Weights of a small mixture-of-experts language model, trained from scratch on English Wikipedia.
Size: 11 layers, width 384, vocabulary 32000, 66M parameters.
Experts: 20 experts in each of 10 layers, 256 ReLU neurons an expert, 2 picks a token, a sigmoid router.
Training: a variant of SOAP for the experts, 354M tokens.
Below are experts of layer 6 (counted from 0) of a mixture-of-experts language model. Rows are named router (the router's row for the expert), up (a neuron's input weights, with its number) and show model dimensions 0-95. Each number is 128 + 32 x the weight over its row's rms, rounded and kept within 0 to 255. Numbers have three digits each.
Before each expert's rows: "comes after" lists some tokens at least twice as common just before its tokens as in all text; "gets" lists some tokens that make up at least twice as much of what it gets as of all text. This comes from a sample of Wikipedia text that the model never trained on. Tokens count by the router's weight.

# expert 3
comes after: " to", " was", " is", " and", " also", " he"
gets: " that", "ed", "ing", " to", "ly", " known"
router:118138126085112143172129108107092140083184149149143128106094124142135125120142130140114159102124173168072123083097106109120172111101147131097159139189085145126163156156116100103100135122070099158086097103078111117084149137129190122110167082148156127157154137138095128156112114148174085112
up0:162119122143166136135118095173196145199141170153187147144160116147121159167055172146079081097082148164154151148151117113132158070116095201178158161111112145103150151150116149163157120123140102118100159112106115103112181109125104111140148061140159179076125068091151118118143214136155133080
up1:115157115169100157071111178125128130112170204083142129152097094168148093166080143171051146170135115143088148127134139139154166123122112084128049121156152155166139192168082144201064161118091109142100123145125123140152049128129123153124139132146075148131116105173096133146156026119172094184
up2:181099171061080126149100097072094125187108137161182168108157174143128169161118072092091147175106189182077103124167135147105133115120172178129121111158156118057095111180152169148096160145130141100097150140087153157129148162169149152161116145139166095107101202151153102179128113180127184160
up3:120103146114151167096099130138078099119118098089149112132126107094179094100158107175104169145159161132123110087170103106098104125148148139094098140127175170106158089168196152148102198104127108135144130118198168091118169138185117177111122102106133164198089165128155142104096124132131053167
up4:137163125136109140160148095092120163123134132133064144138134121179163140117132120166049173106142110167106156082125080098124163101173109115138149142185125135159081170160054101107108113071125163124085131135073110143102151109134088130152096123137090148114155111089112138147148150176107117124
up5:161166161094170086089161172124081089142152131084116120149101112042142121184115183145110093133149093106111181137149096157147139072142075113101122125141098093154121093144131089146071192164159129174116112094165200122120118134111184101127154078101154121086122116125127170174168193071207138125
up6:160114121109102097128126120141212086129119078121160131115121165158142094145133096087063083113162170088123107108091145165128145087192145123145078170077101096143122125100119155137093115132168157133146113158139118131097223148074144113140152172129171138139058105081123153157143131105151081097
up7:075189132171169147095107110070146173155189121152120183151137114156121129077152143113076097109221172103108095136057132202106156126114153093153109141198127123109063095137188122158115080122138145104148092119068131057137139134099128140185161135145102155132113111123132123134127154146158157083
up8:130192146066124224101093086134087125160188184146158144119115149104066156155137104163151119133179182141114146150109166130093118155093156129118101143129120130149130113112084039117098134063203130126036115087060143106187149116086127142134124130157171107140103138146146105150159181142144099160
up9:127115199111101108083135123094110100148161136120166192116118101105132097166112127147111139106192146121115134054146105170168181116155165144125173170170139115168090132144112101127127180089140108111169085196104066100102158075116112094150223134142159117120114164150092110065167188105127113127
up10:172113099051136100161117131130141155114115143150162121098119063154181109078167102153124113109173156124071157100089086152157124158125139148098147137150196141128161200105106112146109227086075092078141112112099098122222080139140160114048125126141113070163152172152149137108177121125090119111
up11:143169182166126109082163086158131125134148104094118139153160153125164083180156139161170089110097156067107150110116136098143206136159080138124092092130137117185110098135139134125095126072104113209134134064151134164132148086195080166141151108094165091129199137167086174123174193127073143158
up12:195105093128145102130134114093164116138108102175153100138080156107116103104156104115089112074111166090101131125134129175156150111151152115088175158135139069042150164140117100132134093195131112122165130150083110134106146114134117127108140110145105145111116101112100128119124161139157117173

# expert 12
comes after: " of", " the", " and", " a", " for", " by"
gets: " the", " of", " The", " New", "The", " and"
router:083193117108093139170145101126131080107171097126159175190151082068106130068165129147115096132123115134120109138160091118144151095128117117159158144147100153123105149142169106155034101102093140205135103090123120132129149179130174140143177116218140143139171104130165126193087140126148068121
up0:046189100152160062132122101127099142112138133140130171177120087151060134111156105084185197128171182081130146118096105122105218165118145138145144146072134156135153082173127133121148105140146095141145076125148136155154139172114125176120158177145101111153189124105163121116113169138098180128
up1:103102164066128124045122164122137133209102127081130178147198125160156160164138111100158124139153178159060097129146114144146118161172126156154065170162132145069108173123174116173106113101117088156137027040107127105107178090116120088126095121103132109035131105114077132122124136093198112148
up2:119121166207119112076111174096114120051181098116140170129150116106059103132133151106142105125143192121130145054094134129115174097152117070134147147146147112110136123141116150143149143097144150067142104118084189122085109178143076107111090115157150052164142092106120130128048142246144112151
up3:144172098121049142162159184113152094135122136171159153098127136105096100063120141153169121086090109148097131141124173129139131135150083204167090127078123184184104136130182106159146117149140149157119180146094126131131130091102131159067190135201149116149128189169158112074118143089074142125
up4:153138092157126162159099116105141165095123093120106109071180138102143121157110152142090169123186162148094137156143141164146138146127134167057125111174138156119136145107159149157097160106113112074156078095048142179123175093124157043063115129101099168084112164121139084148125133141162119098
up5:154148128082161133152075116100117070210103133119146091150083107106100075124085150137103156104136153178096147155199126155183168091171147136123158163157102119086132111138111112198136124123140152109130143141141134071135160139156131141113172164153110081133093116171136159148123178101185120160
up6:100112183162090126148151166130116129152097132096094151156087187163113122149119170106127082132120162115125103125150177098100132138117151119144063110144124157082179175171141180103101102113154117134166140153180166159137100103168102096128194172195148157112131101137125109118107135131185119126
up7:145107131118137141097182114099117122136145176122173097136144120165154134161118159133116103088106106131149136140085144173118157149116108089198139137084067076155124105135108106068163173185089176142131130107170124052171163121177101138147157186175135109060100125110160132112089146131180097126
up8:101097106147098178157140151118105176154173151089084234149107143159074092090134116129118139172143122078095145150112135105068149138089161119123152154165099149119099108117139108156131199129044134149169177180126092143091123170176121067076170117139153166115138160086181094093166145102132055133
up9:117170121204112171145131138158101175071124100100189188145116121154127131093122152093150180152113120165129126147200146077103148092123133042111080101108160110116118186131188127135120106181088160135079113130103188132175113103073128158123111128180144054208108146163138087149155157117124190141
up10:086144128148137135141161084095157131131137165182120181151156123140109173091111114201090110047095152104116096139150146106117152125107105208099112116100178100151124120141146175131156127021164121117164069147163112123104119176091074217169156126117139176087163143165083127156077114184118129163
up11:179159115125142131118136163178102161085130153151114149146174138192116168146212154075134108130164151155095160085052155153103188168159145131148169148100156117063116120150204122143066177099111126140167143120197114187196120150154087144112152146104109128203159083139153135104121181142126147149
up12:097094149097147083108145167059129130081137143058151156121128163169138147147117081156095151154140180145079116083123145094082173180083115099115121084154063148179146151137162180121133126127109154128129122074117146125072134117129138149094117059118155133154117158093102106071113168077178088139

# expert 14
comes after: " ", "-", " (", "'", " A", " \""
gets: "s", "d", "th", "st", " the", "y"
router:070139193120121144122155166123105163134100102189135122138114150181077086109132081124080097105030079099187099074104155110138158150146173154146139153134105097073143127157119108117151122249117106105115139098143102161159149117114136105136139146115126134124142130099053126184139128107145151131
up0:119098141170158104145166107090115148161090151161134190166177168150099135138106150142128175111132203093162098145134092166137094065135172161113183175202080108144118188111091137115133126138138164070108139155101139146152146110107107142196145165112149134167095131130084169119120142119166109116
up1:174175059060158134151123123135115130097123149133111163129120122184129151146121116151046167111127133067139146112126162121134119152093121157074122196112150120151118169184132080137100107140109130108169096117159076139117099136117148119106097174157145095139125095142099184182113149123175148121
up2:094161111180108148138117142162129115158103149110127094112126127140126129161150109201102101117102101095127135145084189107128227142124086073102107112070123151169116096109120062140151141138142161058092134116143155095129061119148139138155109093164131124070174080061174158146169106141120097120
up3:118147127140127125094143167154155174107125084131161132161137106141166135165160179211085192077124115157101126136148126049155175155137137147100133185088111089143188145164170126126134123146167088115122158149109105170130146131179119084119150152149152129174131168155129134092212093084153159176
up4:122134150112149088152174120112094145119127108151152106112155113101103104132096092087111085135163132107107125146091121086058150168109089155119137146173133147118146139202147124113120124137110143078109084128110109152142199122039128088143140133107151163140120082161110070169165139148157136141
up5:070176127200133105128112140146112139114131123194124157105143156198109104126143145091105088082116100118106143126121104087110168076122153130177125119096091118109135075137087145138086156139132152148084186076097165075096171121134140161128157111115117179126184132045076091091099113125124100123
up6:120124121133138130068137102153125125111123092120128092119114135128091112075144126182118164151106138105141077095167145093160112129135119155095155171121110130101102103132105191158142150195101109135143165160192074142152145104101113115135141147125136145159101136093157170114094112118156110144
up7:090164123151126091113153113092162145162103091111115081141129158133178092110133078172088144162135119106123087112115144126127113115164141108134137178075157173070072171135157087195180142176105117074126133063151090140163142071136109108180201089142126120124133126078108117156109109125115109147
up8:080119138118166078115139137111089176105138138123173100142141084077144114153139157142183065107136122159167144112106107088148219091096116118102144103168173122104123110082050097156209135165121149126155151150151143149135132093102140139156147203066130142108142140128120156133110198150128151138
up9:070118143108129143164099056151106131145121091163122159183131142119170093136117151144158157074176071171152095096130179105121159192172132123128086087176130105128129147134148188104143111148141162132162099143093137164144158161093104128172166141095087090138170150095094104143124118146135127157
up10:155129080145105102133091166101121102190178115155140099115116096128149120185124128137125096165123162086145109138164126118147131129129134138095144176150126126134103090153112173135122115084117092163120135082130151068142114174147096141054145109096056114143170101119087177123098079124215155135
up11:153161096141104171103192111109131141130146164148099153158043185131155130150130156116127070085109177166056145113115193095057155092137134078093100099124168181147172126073160117118127107170131195100114086115124120112115149062105112109127130130164158076149127117095133150124154127131142083101
up12:160102136131149148177107168153095083117029151073134110128120115135119115121076071031081079101132119148203171104096156149091153193165122107134157178139149082112120188131127142123137120136120173140146153124145083142159119081167148141129102069100095106174144167105127154154117149134132164163

# expert 2
comes after: "\n", " Al", " non", " co", " when", "\""
gets: "-", " (", "–", " United", " World", "/"
router:122134060147085198139186182133135128108153110137131160180152134125117119129116108105091164023146114137144191148138104119137132139065123108169131098124067139129094095147172132104086161203135145161108109101144095139171109144205111149119128150173151124101189102109155144110112164132183148133
up0:112158088146141117135152144090107073087141144182146116103131153099042133116122131074112098127120109110128154140154132136141120089172132163106152144091050122127127119078120116079104099093149141140102122111155158101206144150159122159089123163117097088115106169166059100134142180068174161140
up1:069126147136047131106097156101165136173197105124094188098103131147104142098085101157208156105070119151196154161124104135086057100069113164141134100162133130147144104124155144160125172160144116132168128113130073168107185156169077129071094126107147109129130187109099136135169149088215062149
up2:132108146079133116079118161119118115100142119122097144127087125146134120152181105096073125128137082122186091161107114115084154137129136097187114101112072098130096096177092145150138136142092147146167126075125150139086198105132160109191134083184062129099090096123143136089080147103059168161
up3:117121117163155150100100120119145110150179136146128130145143087125088153109114105162115154179153085153111111102150173086109138156156150147118095073126119156108070079142117156153126129137162133132153111101121190162120165171135126142067108182072091133134142157138126171064103140101140091130
up4:155153143145092113111146092185119151144118180142122073137112195099136118154109126120116110120119101131152180133116180029161123130179143136182128111133100129121075144175129144110139148214166108098147152167114089123169093080151110106104129106186121081122089198130127161134092136129120073104
up5:116137040124092108128201122136079090129126157096146118158103135150112202084163197100102118097125080063060094171105096084162115204122098116092119136051163176107128114125090138140071156119136125083113120115143112147128146123188134106102112111147128162133155151143168165057129101101142125174
up6:083137170135134117102158163102098211145116039171096123114181122104133090142055121048124111119154117181171112198117157149132115076111145168136173173121102125097178082179139132106130122121181129148134152099127170115062144123091158107105163122185128135066166168140147103142145135066188195115
up7:091085089079099155119124137072138065101111136085120160133141114148179149170181128144131094093153112161147174125085098145146186151161096144120099150139092169093083180147188130126159094106138155189101063119188139106086096142151096103117094131152103096071137099098131076129138099145168149102
up8:156119111135150159094105135142090105170172147132126082137117123109122143104210131109177068194139174109097149125149157106148184077083085160098075122103136126130115135101112103106113173112206123142141157128153157179117100138121087141117162118135160086175115153113145161137134142076112114126
up9:135089160112138091120148175129114106133182167127121062117124087149076199108121194103106128134144152126134111120110135161088141107081176146127098118178068135113124129093160117127165114184139118174142097098081123140088158093139132163176111139141122149120105157105107206148122148067050166108
up10:120138158139135117154146119071141098106185067143092132120164175155138162129098126113123137140141143115131168117060069154158130114090125094072136128114120117163191089139139079176093161139147119116112146167146063079127127155179125089113138157129111158099137147133133143134157149185185122153
up11:107069136141107090101150132062152177078139163123146144070121213085118108122132103167222176144128105074112156124089135176066131173088140173134125076109119092088169134100132142140126087102121081145127096113150130116140107131164121116113226128112143090146064122149125090168119161137199147124
up12:126187120107121145158135178116089190144053137101170190180134143137133139145154078154133118091127117174156105192106160106136131113138127129118136133117180068143066160106109146145148143125110166102162117175104155186115184135159047114199112187166117092169151120062172147190133098078131129122

# expert 16
comes after: " |", "|", " he", " they", " =", " it"
gets: " ", "'", " \"", " to", " can", " no"
router:095174062162106162048145164147082118131165149177169098149123135120118142088161144153118125057108124150152155131179146123144149096070154128116169124134144082072141116186163106141100114112144142206060108111143058084113120124173089116116132178180132152083168118109101144142126144160156084074
up0:133130176112174165103139153158150116132149099144097139111111111142104145114157113090107110179095125183116124192128078090125108104172133143137150127160114083135096164174076119094121112123133126090125163094120073167070066085102162127134215115155086148113166083122132104126114121136089113090
up1:144114168156123094106141147131059093110134121103146170123106060124110128076177162091168104097122105103157078139187113091182122119125157168121138100135169166148147188077132140198140124142067138170110057146124092141130133097115130073119207145191153156112136128095163085094115154172159092126
up2:135107104138149112089161139137123101169066141192104121178118132111112147127113096126148198116098151105151131139177151148100155086121090167135143112085180115173087123195144115153099123156074156138151116137176127088109053106184112126142132181200134160096153101104135069104038130150149157161
up3:075143102127180153119129158137133149118109083139139112140076132121119103146151111143143123132140116133124101141135145096198164091137106161101162096115140078123077070113099154150126142156115132157116110214163132141107103157189094173096127194100148124147169074139128120145157152131103080093
up4:077180096129163183089101127122080116121124169152093109125133151114137151119120151164164111200108119161106093114154139143129097084095086132104115041129179092108086169152111130148131113112100112129109191159141038182075175062112082148155133089133114112102146126102138137129160128152135155122
up5:123100099080096121148105157127129115145103184118087132139111119142156119143122112187118123135082106115123118134138113114121181093080171107122096095153149135103131155115169136072158127133090133086117146132128059090179139124188127137113095120093114145156124186087074104162095160131123119119
up6:166131115119136115145144163154082147097114182122138131136140110141153132118140115158166137079141107116135120117161157180138169069118091140195071079109144139106193090143093100192072084144127127161095117135194135095113050095141114087111146094137110170087175161137166154160121098091132146128
up7:146150146209090113098110070135175141104171115187145131156077095085178130146072043084161088098101131116124163179153108190084150106116097142090152106158159116103083100129186170173117173113085124123131097155177139116133082172108143094140137156135076106117117152119155061102157128082153135159
up8:150097168111088093118118156078159135162091122072159172184127131123134125106093086141113126106125115094131160152155122098105105092157174143148154185149153047105067099075198115143116109144085116180137140168126095110119144066126106107118157127143163124152103113145099117171114096143154066094
up9:097105172200083129112164106123069143115090096104145167160117098094158090081180161146068167137098211123118125155085163146136149097178150094161150174165113098129093104109127136126193072103098068199098125075116110040130144107125070083151094123163090054138102106154101135105137168085107078115
up10:166053109115150110075120155077086136128198086093091138125163125114118130164108081130152108098095114120101073075126101123056150099123103141081145094120114119135140105116111155084136123173146158110126137104116135131069179144037162183116128143151163110128157116126126100088116167128120166122
up11:138212171148075119158110125164146123127169139119118116132167173112145146116166090141176084080183091108112147167178127083141168157104126080130120112099089087071139116178164124140122104140105059190153187181106107092070148097093079107108143179117129098071147168164100141087126109156098148125
up12:082097135103147083073201148174054074110109156137151169169177109107132115092136136136155126128153152163174143158115081147135195083114125151130161134131095117075116101134134155160133130148145181169101140164129157110140134172132114189134126108103147096141135115125163192130097128136115114138

# expert 10
comes after: "\n", " |", ".", "==", "|", " =="
gets: "\n", " 2", " as", " 3", " under", " 1"
router:097106058128133167148127109158116194114145100150158110158131168132186131096138165123124131117157213105095094132106100172122142123110193082170105144146111159164124118140123094076125146093195128119093097119127121100095151092138116084124212110143127135162168113130137142147078154149194153081
up0:067103102134111144142130090121130160149105106172134099094074090114137135082145151128139141089115134091067116100100114130080132185165172119097139096097141148077141133113183126097142143114150194156081117160107133097172203187144131152124109174225152125177101162150143168117108183140162104145
up1:090190179143117156149099162173126184083157137090129119090215117176099120140140166157141154198124167136119065103165066104101168111141158139091111085130115145111112159126163095139188139153118121072116174102172108116106148170151098156117109119120099140088127192144093137134135144094129080101
up2:105143051168133085189133143127134104114158150167100125080089115110148232129134116098123118084154156144141199166139115135115128125097103145092103132134195152101106143155101191108163172161124201121070175100097138093157145171114174126105181124091126083166125142155128153161129118216167114143
up3:110153137060099100085166183125118176132179102118111115101141096136068183172118135138099114125125151084154134145171130084123117206105164164101112071127109084132148072090161126120187141090132100124071089087119120159122071129095120086099166152149157120125142135189169154149109121130142141125
up4:074153129069061141149093077084101125085129114203125103132157166140087121125168123161103150137112121091130143121043122091147170132094160123100123099166109086130155152136170137074130132130146116105148105118167103166118090092129146094103141215080158100151174055097129138098122169113115050111
up5:138119120203152073095145072129111163108180109103119155081089121090081209168143093168119115128136091155131130091101173153134119108115068132118126154117114058168166140152148137211141135165126138066146165136168135078181128154077091182094133137114127125144104099159146100139114136114136145176
up6:141136172137109158162111160128155153119130112155085153179099144129111154181133129144065107132126106092088094120112161140051178127186120079088066156101084162091104111091238135095149105118128158154114136087118124106122132097128155100088099114153062090172148129106158153164095219057148124121
up7:155085093105107074112095173145148120105123168114150205182152117116168095138070118156090089134162110112097092130160149151067106139132168129139075106167116086121106160119149103075135123144203120105122111111051148124095158128138136140107132140085131043129117137145064149158135163096159161160
up8:140123095127145071109166108092110158108140111147083109173190107137131146143111123056156156192161175130173103165111056160084178155125127141094081167104121108129094140133149145111097120080127125123181098071142141142034145174102138116148107154108169191082149147112163128120126152128123115078
up9:167095127121136149137124100174126177089127092105159135158180110139106162140138102118067168088086095193132187100112125143094100163099140119119149127100154079186086138140166159070149191111128078107137096123140158110187084196092158091139117156091192119133155106081156085145131098125180139127
up10:098101122085104139125102167152094112142205113144121159101175149138120145160207108157087143181081168115079162136143128156162131102117134172120143111102086142145174113104130140171120180160186140134118109190112134121138168135135120176095143108142123107151138153151135098166118136134128135139
up11:079104144087129097066094172118145162146170172162107137101153087161147179187122106124151056142135110151085174098187137167133185144118151096122130144165170145115165159092118076096101130078164134153152113119101107152116115125078096131162173152098138087155121106182152111117115061135124147115
up12:058120109125160149109096099152114184171174124136092128110133120136150120088114143153117132098135143100151075112183135140136158118101150137112162047176123180103193156070116060069133161096125135130091106104095135109100115073132052078140114078127082157165169118129130129120159189175160137085

# expert 17
comes after: "\n", " was", " part", " it", " It", " he"
gets: "|", " and", ",", " the", " of", " was"
router:113185168163044134185096138111073174112193082124086121132132095124146129110102130145101148151142158066064113127083123066133165107138151118190154170199153138110143132159148158154144152179121108167123131126107104131125157171169141122134128117155121125163168130139138137162080140119156149095
up0:121123151130134143172065118070144131107127137158148108109128103122101140144070127131115125099140150120195126142154121177156169149127110139119093092157154136068165100179078048149145117161135135131109197167112111102102134157114160148116115079108124167178119160098133136060150128186109120123
up1:119185180126164134143143116114136159095106128152085173143126077120193057111155112102095061081078126152073172124101079165093130179097124162131167178169134112165135127138103140159211053109081124139179189143184146160143094113164171072098136142151068102118169123120100123111105108165125126116
up2:158122105164104101079093096091113163151138141109122160174126073142098114091118133168129129106101142085133138125090107133115136089125085120147178112185137122039079181229086127124175088112160140123122117102179162162102153113185096176142152130106124175196139078136082153185168152145155116160
up3:077128076151119059159133162090107151114133123105111110171106141147122152184120089111125112129105094068102134086188139140086107089154121079092174114115143131148167136185133087100120098133142071136127165123181090139176147145099091152204080099137153141171141123138071089153093098134145175143
up4:105124086160177146106147100185108138095103045094088126167163124112151135147120106101054095101124154121130114128152099154157138102155149129106143164119121081155067092122174118131116137153130131158108133089126119145115178139089136123133128071178150177135173138171094114185111116102165046147
up5:111184111105150156131101136112131151154153128166171090111159136178161143152115099136110164126153051137105123131163132151078110149089139102164122109132144110178138127141179106098127170126157175147120158147139087129085086123137168140090115070180128104092161169178095123082132141145133104101
up6:164086197096096114070199092132136081138176118174080098109111129162166138106178131133102156064083123086084188121114072149109151159120087135142142111071097087146141144167147140125139142143145088108143131149089103126122097115087164144156125178148119152171139146079126122134189080113094174116
up7:147180210150105104142136144122139145137144160130123174213209111111160094092088058059117091141114159114096102138108136118084101087135078124180185156105176110140074117069109151119135093131108132154132108133147151177126162188176103106123146117115127165126160178134053172134099139094089103141
up8:114185166171108109124122125136095141188131129100124151103159151177157075128157133102149130106057137177133120135051126094064138087141092140126126107158056169160110159134099051119176149097123118134149109144127148181120130130163167079082143094166021114112104081208139152118086141158165139124
up9:158189187180081181210102133093163110117126051140145176175061123082107056118098090116086115173156163133136103090144132120121132127114135110127184113190137123169148120106042138093107196128109140119123139095133125166105210071185128120120152059159122146153139196122039138136128170125156060121
up10:124128123179135159101141135102110113104158079126123116112140152136138170104105155157107133124120060126160222109107137157151200082135151167146133129168134134093215153106092117120092060164106113150147097175088093111107094129088063089147145121114156112124118137129169118151089137074119103145
up11:143138182130179119108134119134086113126136124097142094189109120111139158082036166213175123132124144093074110134140136077116112102154164109154128165171158187139088119145119156146142123145150091105182089129122129159148137182152133114125139133147178156164151192164107139129146110161079121162
up12:106109139168174067107122111127137166157101117180133094158141142104146122106072165127087096140128130156124159097090150120136131170081156231142128128129132164178108031126137153104144146152108113118121126161137127122140138062177062082115151167184122139081152105147120114120103088115180109075

# expert 8
comes after: " in", " is", " as", ".", " with", " In"
gets: " a", " in", " In", "In", " first", " the"
router:089098125108116146134141086177153094085142075139158115124124174103090142084201130124107135108137098125105063116124104069149164112114119171161128137145115134115153149144113059122119134144163110134137096093109120099095144099148135129118139163162157137161187049132121097174166141168155129128
up0:144124109167160103132140109126134121116125112181113050058139091111117126109127161148149110098199125128128141103141183040130131107136119058114108116082138123107146116147137101099119152111167156113139126134128169132071118111113104128143150116099120139124207112175161128137139162145120140149
up1:134070131155130138139093052136140174123130132125155166140085138140116141082127116109188119129100102148104118102198112117106117092106131142148078142163140174093106115140106173088154160163111149068118073102165142109124120098130150121162104142113191092146119098108106131160130126112066134171
up2:091097131122183174132145116076150114089220187156151087198141155133084187142133093109107149109134195117132115106170129094181127117143106139150119111149133152098107106133233133133145126172145191107088116153130124111127150146160087170149128147118152162194120110107108103111156118146153145140
up3:122054171122135164099151055195079189081079191138194118156104149114079111088134104146107175098131180134129077140152117092125153110142108136122135159118108181096156154101142122139111107131133197085124116137137139152118166166130076109105176097088106162141123097122131147150197117123123117161
up4:169152159062155063107121085200125131201133121114110148141180165125093159135145111119153126066092099116150145147179129082167146166089167178133166134179128077130150153135117036153172121114120128104140124154076078122123093196113116145168152110079148190122164100132067112135123138127118132146
up5:101122151141111093087161092077110130099164115149080081144159140196165077071141150125115143150166055170119144101104128122152091111153191168121153125147124085087136134175141027119164112132209079076180178108140140141149204134162155116152105069167101155182123137168151157206123133112108132141
up6:103119102165132160166138141130169115115165133162132181141144138094071105127159084154129168092099108169120187089150107106147129041139088122186094156173126176173120169160128108167111097099103122170121207151122172084149113092163042109084125149155095110135163093137178164103088136139146149140
up7:142080106126147081104064147110185184196110093099171165088117215123122101043082065126139154123127095087126119117130142143087096122100043115126222108122134170129148149188151119138136155144127153094106111128156181085185129105136135137152162112185117170142153125076174118114079133137120084125
up8:102129174101108194124124142104110155110089086106163185087122147062136164091092105067130081127180120095123130084105165127153092156105155106153110109026160106145163127130063112108159144143144141111136162149129168121153129093080103133094128101114094151138217061111175115168129142154108173169
up9:100124105120098075116118127061166122057066099121088118081179119160088098116126160166135158080132117136138112113148144113165084142076104154182129111149119123147153128160138141154119056152176101149148093116126091158152160082163121122182217180193081108169122101117145110137126144101120147107
up10:127106087126131132092098131156131104074126170111151098205159150164086138114085084112148131074129160116122152078126148091122096137096090173107115132135149117098152091125200074118149105132081137075155097136127095109147110155165075131081148181173147088151113107102115122102137073186194172134
up11:119108061111153060155149157180119086112114117136126176149178171181112135098118141120127138100058150112084117129064134145101142123117163145155146117158154164174148121137154187111146052148020135089076117100168104133111139204115126064121077131135147111141117110101076161102163093174071143125
up12:146079134162121109134169131130133123117193179117155201127097131118149107155154158118146148109181159158092123125149144121179124193126177116163149131160121188084185155155108126058113152142152120104153095123091112122156070121091136182096069131153187180100108121077122105048104138117103171154

# expert 5
comes after: " |", " 0", " 1", " 2", " 4", " 3"
gets: " |", " /", " 0", ";", " km", " m"
router:095174127175102173140135034138107152125090114122116126138136136107150077072101160131094162177213155100115115126094134041097150178141168115148136125150138111187145154144146112138133105127113099152116148097089095213137155137177184104136164112124095126146127150192126153144135131080157147192
up0:068081124098147092103110105130118117116100062143085133135116165187098114109128142081099175142114130117084154139079151115116144174110157138118107135099166135079170163146084085153172141167137111126093192168140129125107089139166107143160160136087155071127165137155132153146185138102092074143
up1:135159163122132039112085104118200105138124109144123082109113088156119097119102111122109109153177099137143136123134144078157068119181101118137141096146055125131149126132081178135135106092168131104120144157166104058112097123096113132090148139110106107175128154120155163098123146109214079181
up2:111168155095180143144132144139192078151109184231102087106132136129137108116136135135142149077159118103087089085146146109144171127127078128095160152127121145121168179117142104134131151105093092149100130092136140126126112116120163167109094141152131154132159115174070152063126122140178054148
up3:092132154124127101100047128141104161101087140101148107119134117068123130176159164141132168116170150115100095083072139186122150125121127091089176127139113097107062135146126116122135076115083142094113140106146089108154158090137120123094121091098106070087074050122078142177120118172145161102
up4:098145104189150132133119121152093079085165085153058154136136142142147115081171136133103164142110168118117123063119129059169117140145126130091175067118121125112147119082120122120115094088090163157128125143116139090141103178169176138174169123158151136113056122125100143068155156196136120133
up5:134134127096142117111128157096101146090136161122123120165135130141116177127141055123105111104142105054166127171154088077136064120110158183113148171133138122105198121158122128132105150127122114182187120080084185082127143143188100146157141172132082110140113147193135135093123150160112100127
up6:168093134141171176147136176056197111106120175116110144143093126154163124096160127147077119107134112058151109151126155092121098152118202146141145105132112164121116093203138148090093107151080129093141132085143046172166190157121140015101124108133097136095193159079117067148148097106113149114
up7:071103125116104127152180134175111163064136169165102073126182147121187118111151148174124112158109116115136171118138163141223122113158149096150095122189104111080121124136083160161177169173125096148134150115112102054077134137148127135129142163107117130163086115107162095086116116134129152143
up8:121114097172117093114140100192160125160139192214135084139129103118100188074101137103146104164092141103125168125170124107113133156116138076153121081118125139097204124143162141099155127180132131149089134158112146120178096156181150130127151180092140129137138134127128129120122124131224132193
up9:083178132074167108170137158128153152129087115128119144202101140157094112125104165142086140161131198110167154125115110066098114169106107137117180157163149112157127128107136091145141122125076055100132117105124169105089118067172112169110129148193086116081112079109158137105127131175144086144
up10:081160190119146140124178104172127108098114144163117118101202101060148043113094118160086164093187112142067092139129090057083109151105139105185089125118108160091142142199096178148171137071145115094105121133111137154114157113143139136156127140137179156130166142138174100121150147108067090151
up11:138092180124122114153159114113159092131027071133119139100129195161154102185182128066064078138087140152098135122171156122093132210060135133181151091151133099127111113167143101189176098125094104165081144145141139166127123111107089120055166115108172127106115135139097176159115133101186150146
up12:104136097131155062178126104080139155111160147117040095086104129149150133124166128099121121152114127095119162143043153164126106142152084093164108150170146125094136141080162117105120119120138108091079131131103130108176143138106162129133181088111121102126099172120137101118125089122148090136